Below are experts of layer 3 (counted from 0) of a mixture-of-experts language model. Rows are named router (the router's row for the expert), gate (a neuron's input weights, with its number), up (a neuron's input weights, with its number), down (a neuron's output weights, with its number) and show model dimensions 64-127. Each number is 128 + 24 x the weight over its row's rms, rounded and kept within 0 to 255. Numbers have three digits each.
Before each expert's rows: "raises" lists some tokens whose logits its average output raises strongly, later layers aside. This comes from a sample of Wikipedia text that the model never trained on.

# expert 17
raises: ".", "s", "ics", ",", ".\n\n", ".,"
router:101174093147147168141142143163153112134156082119111129103087120122107159137110189127152156117150129145100160104145110175118105121117120134117090148158139136160136113158108170186131087102098105
gate0:119145125138098171140129099128115193136123148128130128073145157156102115113119105113107170110162109125131144117129126105104138093117139151157138153141081151171072117132095125153176133138146130
up0:144118158119121148066120113142147139087124060137145109119108149173084123139171152100137144115136121130126088155116137135113129087143121168134129170127148121108137149082115140115125114115081115
down0:146169099139108124085150083133121110100118120147112131137160116129123164084128151105154128168161156155146105133145188114118129124124146118156141101101131127138119104139096143124139125111099077

# expert 9
raises: " the", " a", " ", " an", " its", " this"
router:138140175144120115128140106138121156117123133145069139105143087144088135080142151133133092143120155116144126100149101153122128104134148107168114122118162144149138157104076087105118122117132122
gate0:125114111137143124119116139112138141169115145133130087116139152069147125121121142091161152135095087123146152114128111125125113194160096134112121134184167137149167129145134068159138131133133127
up0:123094168107122115092135160139118127109129149122118137114125109122136135100160078151087113142109123134094084131129135130139139145099120143167137143139150080097088126132138148155131128146145129
down0:100151150101148157129157132138118099092119187104107146147141132117130094097183115121116131162137145133130081143087182114124131098114137105159108139116136122156126079100110107140157126125120101

# expert 28
raises: ".", ",", "ent", " and", " in", " |"
router:105156128109171119107148092124145118112123101119113177191119114147101141145167104148147115130082162136111147111117109147110118184121154150125123141135085145094101110128166123067161106108115139
gate0:139179132156118152115137113129141144136129156108150097184099160120138118095123162108128133162135154129081115127126129084088133087152122086140117123138143088149184115098155111120131111123112136
up0:131160179104124137097132138110145125153169082108063074141150183107133120089159133169101109105133160133150169122130113090114106144114150112118140138167147127110128133134141128111087110123125119
down0:134084143113163103094156092160145179127102105171114129127122130122160083117142132122128116107138092127101106139145148126125161086136167100111094135162171116118147103069133160183118092130115151

# expert 0
raises: " the", " in", " as", " ", " first"
router:125113088133135171104140141112138151124153144154124117181110118139147138123124110081140132095129095129127110136157118114113149141160128168109144096132092128162158122141130091090110130112111122
gate0:116119131121131136106138072115129106120159121141104119143150159098169129107105089154125104116128103136106123155134134133112118136142140161160144151168151108116147150129101131087110134124134127
up0:183170121119144152124138200125125110133121160132079098132116118155108120122139105131126118127144104138087137092161111153096148111102165119124129140135123141117109109178137127122140106145106124
down0:078099131120152115129108122159134133170118134164145165152173142104145123116136178151118095100095158113129109105110112147100132107143178160160163154167132120139117172085130174106137108126135110

# expert 10
raises: ",", " and", ".", ".\n\n", " (", "\n\n"
router:107105127134126169127144138135138123097133089104081135121114117111085127134117167106149116129104154143112146139144100130092131125166108129139093154124141148128171106159092164171131117104066116
gate0:132141075111132156100122157137120138148120128123141116178144129116130132131121151128144154132131065122117100068137114110096150124099155141124120113142119128169123114095090107129106135130104114
up0:128073171091133124116140124125132109093155176155162148105150139151099117108135122144131191119091119141131163120175113116126167181127137139142151083194170128153117115138180142081141124135155130
down0:170156125128116175092132123147122113124096097087094130110154080130117145147132141134108053184169097162156087101103114147139150094140105109119128110154129143126083132172142126112108140172082123

# expert 14
raises: " ", ";", " -", " (", ",", " –"
router:117133148111147143159146127087155124137137117093112115165133150077148148160131118144159182112149139147092130117114118119106104120106096117139122131160120169132157118143080173115115087110105103
gate0:099123166129128107059122129132127142161089157110077110147128137146115122124176129122154171131121181124110157101135116158132145093117106089109130079144139167168134124158162115135102116143157134
up0:097096131134114117110130121139127141110114139086088093094166156169165118130110102106145100122125126135138100161134131111152157127197162115138149112122107088120098142095124115128173125119141137
down0:075147133136118151161113131122135113131151086141153123096123165145152150113168121151143171134093128098156144141157071146124170093100128109129148148094114128096142168096133111091158089105146149

# expert 3
raises: " and", " in", " as", " the"
router:158104135152144117087149150096151142128085104132094079139114120127160122122175124065144129144160123140123095122108122109126151120132103115150102127143100151096146091111107129152142094113112104
gate0:108111101097133135046123164129117095131136146142155121155113164071092121100152121075148140107206113127133124107142140125158165109102108149140130121092146125125123099093120075128141121137073137
up0:129137094096132130093131116137141132110161101126093087182111123095144121110138131119128126127147154134106108078136128151122162089139147148169113094111135091121118156098113101120135119112131118
down0:115112095151099137115102112159151122111128085123128119116122115151090154110137135138132099142144155139147128101107124175130157129127155148153174120123109130129149100124155104161109109163076110

# expert 19
raises: " it", " she", " he", "ious"
router:105084155138154152132145132102145112127115085118143095110120119095137144165116155127162130146140121160111141112108117131119140131145093082134115126168100141152108093162112137130158107115109132
gate0:159095113138119120104124153141116099124106116126115105128091175184196115139124089159123122137145094122086118144117135134139133114124118161075144134158123105097119134105127126104127117136105131
up0:123106126090112128096115090126126071088117150106091137093152133116113120118186138130146094130141126129148114155096135152103156070133164133110131132130090164107132125136130131126113134127108152
down0:127165148099130103144128114139130098137103138143157125094132128156101125167150082177133157126070146140142196148125156118103150146148137142156093159144108136135106085191120111123119132143123184

# expert 23
raises: " the", " a", " ", " in", ",", " an"
router:129120132154127124104137107128117118114159106131120134126088108186147138138155094125112144116092133135149085110108123182125125161140117127162138071119138081119120138095149105161140115154140128
gate0:130110112138139202100134101111116135099100118126110112157102116144146134120142128118156142112122158123139145156089136101125122157122120151127134111159077133133137120146091089099126102114096113
up0:171107117143113100057112104147131123141184123117132126146153151114171134174110126118093132135159136126126138134099120131126156104125096123122122105112119118124140130144095129126098114121102105
down0:123129152120130098164155134112115113150131117100137131140092104088133122119145103148126137094092111174134133117111146127123125132141096135151129115111129155171123131107150122154169125167182160

# expert 24
raises: " In", " The", " (", " Other", " It", " As"
router:148131120096100156104134125126146157101073166127137128150164149108134140116165109125154101134157142138130103125117122136146132127139104124139133133128155111166124130169127101109149123108114118
gate0:090131166082132145122131105127132152135154109136103157157161113128152120129079187145133103127156127124085133128135121139142121115144093136125106167134123059124146134092149152127138123111105128
up0:140152130142132126144127112112119113159069133148102103155117119111140128155101114120113165141142088140173125155169131114102118111131143141143122114118110145160109128141124127116081115129110123
down0:132084148102147161128126108151115133126170106127115125088134138151094094102086153171136191126120131137079091115115094126170094141172132109150174105120122102137120120125093128132116161117093123